config.yaml
num_hidden_layers: 20
experts_per_token: 1
d_expert: 192
moe_layers: [0, 1, 2, 3, 4, 5, 6, 7, 8, 9, 10, 11, 12, 13, 14, 15, 16, 17, 18, 19]
init_std_router: 0.00997
num_key_value_heads: 4
positions: "rope"
rope_theta: 32200.0
rope_fraction: 0.5
tie_word_embeddings: false
init_std_o: 0.0223
init_std_down: 0.0
beta1: 0.95
lr_head: 0.00392
Below are experts of layer 9 (counted from 0) of a mixture-of-experts language model. Rows are named router (the router's row for the expert), up (a neuron's input weights, with its number) and show model dimensions 0-223. Each number is 500 + 25 x the weight over its row's rms, rounded and kept within 0 to 999. Numbers have three digits each.
Before each expert's rows: "gets" lists some tokens that make up at least twice as much of what it gets as of all text; "mostly gets" lists some tokens that are sent to it at least half of the time. This comes from a sample of Wikipedia text that the model never trained on. Tokens count by the router's weight.

# expert 4
gets: " and", " ", " F", " T", " C", " first"
mostly gets: " F", " only", " N", " Th", " more", " T"
router:543501513515518481476499502503524504451489478527516478482529491511516514506493482413504471548494448496465490521498477488497509520479506506466524508425481503473516538507519448529518482521496506474495506491511500475499510524509518533510496505472497445512450508544544572502463506556494508513514504471483502498524514516482500465502539506517481501490431486481514507560507474482486476486511496527521475491468509450493563484507505508479508516487500535494503489507508522514514465487502456489486507520508480462489511503498491496497511490468464472488511535460510492473488548524509490537552462499518458532495474526474520493552539532477504481553503467491496510519506494497509533511547
up20:526446477543481522531508500537508522548498548495533532488507476523475457519465495534472502530485491525456473506496488483493515547541513501476509515495489530486498486511530465513479512510489455505484467510505458520536494542462447509460524486480537546448486484526510501482530505512459528498497506501519535515486494502522463490497525512487505481479499493535519453486521470522506494479476503534503490510468532464484538445504487499447519488531500508517508504483503500500516509443503480493511468500473466501506514449516503514501521493531448544526499540494477500494495490500483501478526475494446487537515471450481500530508479486554490487518518513551467500444533532487475517521525
up21:484496489508500458472525461508539530496493522479477494509466493498507528489496515485480491508505477460529538518557482445472511518497546472523531481528513500508496484528470516508477470487468469528507475519484488519504476509514498534487506523534507512465479487477496479505526516519470557515505518520497527531475488497496515487492485539500506514467524538518499471497490487484536509465453549529485509468468502537455482498500524549486532492492536509497533508443447505466510531500482503440533528507464506510511510486503500556458561490482511517482445481518488534488525479483549441490502515468480500516474472496520522475484512499507562510508534513531486503504502453440472491495489
up22:477496458520540500466483548512485531463511506473479480513477474492511531475509491514499498495498481520477524507517464493460541512520509465478507503487454476473525517540464514534500452492534515518480502510560484500512476530501486482497501526508509526487506537507498523477503481531492510563502494485507519532427497489536466512524498531515446510457493498527525541470490507464513497472458500506485507488491448493465501517542530501516531473504511550525489509434449485532497542505498513502502551508479487545490463487486507512476514480486529475512519532490467527505551511474533453514497518469530490471535522491478497480456517495493507515474482495509514470508449527499481533545496
up23:544466497537528486553508535541522515525495529433529475454432516519496537474510543489453471539505526488503529510487487476472530496513515529517492496503506508528492484514481501523489477483499489480532498484513493478441508535506532509501498485491524512466470476513490485504454521490510489486500510495493523540510509510494523521504515506489481500502494448509499462448533488523501482487499504493477532508463540571472490500532496488501504479516488502532469534496491484487508506541489491483496528470432516529513517508487544569501478505537505482525480510456448513535470523517521491517506514486471503482502472470518522518424470475508491496479533491503488452484477463505545491515523
up24:556486498511527481520479505501506450520472476556521473531471510498479522437548526521453491495508473496550494521539545483473500543508496460517496509521512459512531460491516523537519485526470483544467491479499517498516484484536491525509544511518513543493469487509519515497480497478513538488502466491509490530471503496488477502517549475508523504505495487540457470448485451485511504522501501480501512483489502468471495502509540469516512499485529509457528476502516527480498523520469491487554494486535503468499516467481480548498509564501511454477478489515461493542484511483480501535487520516522472504495501528513470474507540516485504544497484468517494518517501452459436496536521
up25:510509561552522517496497461533509460458498519498479501470431516523550453524469494488523482494499531466503482526513539506487559485517500482485495527464466466482499482479493499472499523501532465504496490502492499504435505499518506523489467481494481484510470507498533470445506571532499476458511505480505502522465471452536520463498514520510510541503531486502505460483503470503485520486425474512529531516500509517505536471550519521500468481510501528521513492521507497496502485485475469469509495498493518485486527539530491516511512487510490495524491478559463521507482512473508491486477523519511470507494480474485476485507496530523515556533514502540468489492452450492545512518478
up26:495467495496497532492554467502504544507512511524502492495495465499489493485511501515506476523536464448531490546535497458452523502531516455486484457497469463513487500493496520502514476475498479503502463515524492510474454515506481541507526480522523507498489482509496496514518475478487509534486520504513525510490522490494494498476525557522522534476507463542503460502476521509528501457495509530486505486454505484463509476535491525474502515541522511521559497450455465527513519517536524447494508522447514514497488482508500553464554509531503510514480489518484538532483478459512492495468531519491480539477435514524504426515509498519529501507563502524457485480521472493497521507501
up27:495502509515496501481537485521499543472507523514517541505499492495497502479490485494442498506518480434524506505566503469466491507494528448530479470493511518491522462492491512493489483450460454528500464541498510519506455507500517538548522511559506473475472466480482479461464466459487505528498544536520511508477518474488476504495504536508489525471497493536531479488494518447519503487464496507522522473489525510478508510519488519458498480514540549492537482486467497501514521482470498465501539539467529469518507482504513510450541532517524499465502528540521505539494502495517447498493529482518462492473484506516496482488496500513540534518531505528474493479543478471448488541517

# expert 0
gets: "\n", ".", "|", "\"", "s.", ")"
mostly gets: " ==", " ===", ".\"", "ing.", "\".", "s."
router:499471505476534510504494470491522456503436515492496510463506437545507465494530466413516468475511492507524447527494483481494497511522476495491539520472555496491519468537511498548488484485525508511531535513530481504535527485506483526488528518539539439515455531537481529520477506500533483541500475481517480497516501498475487504477497499510479497497466507502463494537470508470503492507518508550515477522485482528504472527526452503452524468534488507529494515487487496470538504505504488491491514497493487493459519499506467497502495534486460531446474493487532484464531527483466497497498476509510510500487492532467499521465503531505511522557481537512469462528468476502510518528544
up20:502498524532505484472521545472517546476463497439488528502500499529520448488473524489500473512494489508503500493495466461541519501542521491481535499493480493527505496482514469511512485485512482489485497512488489507520480493503494499475511503537527500499559489486512477500462505482498542518523492492533517534449508497521443530423506517505501519477485509460514493533526546522507520483453540518483490490493502499511488498471472509503479483490512546523508453518431454543497539497470518514482519550471465574543506445513505509461506482514486471479496520537515569503496499455499505497481513454474508513481514476494522521488501500518504500492498534509458496482482513489484460547473
up21:482502482506482469504539477478485532499523514516505468495494489498488499512487505486511514499482512459490547444503529481508495490485533500493452496470488455489520513509447494480481497544513500512489466543502468560504455498486467512516503528513518518466468527481487467508514537494525507503494526511492557515487532450479518469454510526520536503475480498514572537490509455535523492485486500517530509475468540524455493435508513512472508538497517538437535500500498455489522513532516498466513480539483482520559475475528497517485504501500503474484450540514475533491493496488548504508509516506492486494455441507498500499510481471540508537512509522515482515501499524463517506496448
up22:468464516490500480500490495489509445531510510500543491493538480512532496472541507489523549503491500526501500451510519505470503440472473525522508473555551484514455516477502506504532464480466509535537496499513500554514481503527471485495481469515488478504465501517468499457485495508518528515503508512454504537531498509586460492493490489487487489475515473494497513568488534554514520484512477481516474515510486440516488523485510540484519522543487477483526484510523504517507490499511490508529496477478540439529482506513467498487489491512497508507478490496528477541549457490523511523451502473500540513511520485547475524490474495497507488495482451498512499503483439490524539469504
up23:553494471497488503472478456533520474428488467522490466479516521505467521460514499468477506517514466502500548515503497480504449515497496500478487539542529495513495464561460518484497450478544530520521511521504497551541487500520507484477486440529534482457494522477498507522475503464508494505460526488504504505457523456472531536464503477477510513513501521527468457535452535511494493541510478492491508480480512502495491503502519488518475470495507492513542502486459477489508529498528501495516506502483508513462504461467464506475515496558521534494506474499510542518547499468522492534512508491475526534521448460497466520475510514510518488460500538492495490517470499485467463487517
up24:519508481536495511525461427495505490502458472491474471476472491477483516505468508477509513483524508477504508510500491501496460475474516462490478552500528507520508444586492478509490492465496486507504530532506480557534490515516478509512512470522522498495524542497482509484466493463487508512512512538494505498490493459501471551489477491493492520487508504512522449512438484487516489521479530464460543493484539518504496513468482491475505501527498509517536497468446506480517542502561489496537544509498522489472487455481500505463517513490496540454489506524520500494499506489472500493475521518547532549482437504471504509452467519531537526512508513519464450500486485472462501484499
up25:523487477486462446480535514484505496492514480525527501509485479489503513477536494499465520529497533482529510514476518496455455514474510502485517513508512532499518476549511493484498474495475505505490510519482559522492502472480479467494502503432510493481474530480494477497455533476508478473472517501500522535467517508530507527530504548447510504485458513515498507554438453465511464528525517441492483501498504528518523453528513532474478479461502496534494491504465542522484464509547499507525497527519498525479570489493512494507501523477548508461543532502442448483525494524495510535510467494481504493479481467517534480477532491509515513487487494500558537504507499491474525514526
up26:546514514484503476511497476479506529513466493518505490473493511456522511476491513491461503490511504490523515529502498506506481523505503432469522527507510489501478513477476490493446538485499490492461451502489481503486476504540460537525519517512476534510479516478532519531487466536478529490522552500472512504512524527498465498499458488497500501493464521495494502513485544546510492436497484530542506460530574515502461469550509496526477542523514523474482523460484493545485536468480499508458540479489535486488535453468486511485529454520549468532495497479445511546529482504514517484521520509468483564469481470480486512519511499502501503467506493503522506476524470503468492531487
up27:496485512509511498483493524521497470513488487527464548523533520505542509533468496489497510479485511508492486479494472495490529519551486480515466518470501465468562549477468515485487501500531498477478469507501493493491488478447518477483541526551515508508500488509534469511524499542504490509527521469486532506471460515481505485478468567531536515527479477512507524486485451510476521496470503467542535496460549480493495482509508502489526506483492505509494496486521473488544491481492519479533486522467536504491501525517482492489521467506548510537462537468524514491491509435507476472480529483477458505558487494483439521470499498483513546487547547538459483477495520497483462485453

# expert 3
gets: " of", " in", " for", " on", ",", " was"
mostly gets: " title", " seen", " role", " season,", " like", " Championship"
router:493499493496455512519499495481487590512490540488499503498458519472484522484468533552483463487485493488532519521501490512521488494497500490519494471520492517504538502511488503424522536475475477516501485515490482511532491537478534474530506546480494555500510498486483434522526483476489507496516540545534504459482487476494523493510478534473488494521531540502532471501458511497485495474439504507456508489546513481502453503491545501532475491463496477525498506489463482519444579525491521491472493486486482514513469493516491498517509494502492503546498501520550506500467498504527491504515504523523454487496459470546490477504516514494486490460529538515536483499497545494510474473455
up20:498510487510510491476497472477493520522491475459447526534485489541488487481483526490467463523467449528534525472514461433496517502524537499478509472487516461483482490484490510495533493527466480538467512518495541512499478497475499505476515496486482499520519468471531515528520535489531503506534550515504493467484489513499513512495491500498530527494517581465519468491451521483492558502482515491463449505497521475484473524487466553529502507501515501554487533483520422522466541467481531478513513486488508458481487510483535518496499498526561520494512518524505512521518516503550477484487515504529540461491491448478509511492549519507509537499502475491511472523469494502485493492500
up21:545475451496484478492494514490485514483483523523472530485449487516499469511480524523529503491471523524525494523508531521534490509497511464492491525565554497493520533510519527474512510458437500511488480500488524530482497505559479546490458518461498512456488493531509468521527521510526532509496469529495526469489500520508536505489484524496532479482489489487493499495491479507489476480545495497456529500500508494459492522443498528499531493499520524492510532478470489475498522496534519502495478495457483445433470492480468518505529514438472462508457482519507533511543471532541485446482516523498516528528523548523514458517469523474500495547516473512513481475524472496514519504497
up22:449502498511515508502485485496523513477461508495500521469515460478506484519497465477501476452479507490503482511490527495501548521565504522494519461521502493493517492498519516489492481450474467534499514499528469459544508515530522524491457491522487522510501552503529463510474538460462481485522510515524508494497468478546512523533504530508460501525524501495513483483446550502488528479459512484490481456520500511506450487507494509507507489495496514548519460455511465541507537573489494463505531539520501481511530491505508510493504532512512555507461486479487570502516489475458508492507490514507520502503478466502521408490496473509494467481498494515453495487498533490505548517474
up23:493498493498495480485534501526506519475520544517479490554475479555473498449515541473484536485511493453484485505541494484479497471495525450517507453524496469500507519497474504485459484502475451525525489523512520531508501501531472542512497527506519483474478474500492486489469490517515540533485516522537485505468550511520471535478517501472504543450483473526546461539500501476528466498507510468514498505480539510497542467552518572453525521505525525499535489472466503476517473487503525486501511478457547518479511470511497540450557477511494512483458503524455515509501458469503478480503505488499506520480466521517503480525512482481532501523538491518510476492498472464485499511518
up24:468496496498483542508477472526502501482526490496477502491446498452469485487461511532493475500499548466500520482478483528461497507498491478473513498478515483492519552516491505463504518458506475543445485514556502510482461491504512520523504492511560507485509537506515521516477498511490513490533455506499528516484489507531523541504520515513493523461512474551538473473546519503518496463506518543508530508467541511500510494514521501487523498501510532500494521499508455511512538532503521515528526521471456533588489470469471512468510470502480478531497526498489518446471512444484492534517501525499481559480482483512473523507448476507483514458545501500459527515510476500469525520471
up25:493468504475473468464526463509503490461527513485485525494509454523510506466538526481491491513506497486500506496562512486505534499478492473487492468478492460503512489490450505515477452500488521488530498538524527518505469473504488521477511464541500501504484462504504512483490489496481518524485508522492534522503515479492498509472518549498541526445462498525532493504524495462583511458511494498491508475483524493460514463529524523458542499539529529484541486456501489484499474502499506487507509525446546507451520519492515551456552515475515495499471501546476507500508491445527470491502499473514511533486478505530524468489517520500547513516533485548489490509502464459437491532497
up26:480461538515517500485523498507540515538508510501505511487507542515462496469525540518486474507498509524492548519528499416526511458491535490498464521506452486495511520463494510503518455481485522498518478523477469514459502501478485507465490531487490528475479472527538461513550445480539541507510494499549481470499498476518480494512493539494475488464435490536505432516463505523481489477487497467479530539537488477483530496544474497486480506522512472510523470459510477509465496478518511502509511539471497511492512465531494487480504506531489504515511537470520541525517486538505489442487510491489480526502496535508496509484493462516525483490504531486509489499517545502493526531575
up27:481452520498508492503549496456508505526490473511503512490523486477466508509497537499543471463515543546562497524522473470489496496520479501468495467537539525476515490477518556487478498481490499502502437533468507516499484511517494479506490515509534483475484516466510529511546492476489486501498512518493553501471506490492544510472510473482541540494499523484528476448478490507477544537437488495509488521468471572503526537484549507549477502469495517466503510491468493543483490494481487480519523461481470443466522557541508501511503505489541499501515534496479512511524478504508496458511493474507499473520497451490539492502482463484502515473492498508513517489546532501517461479515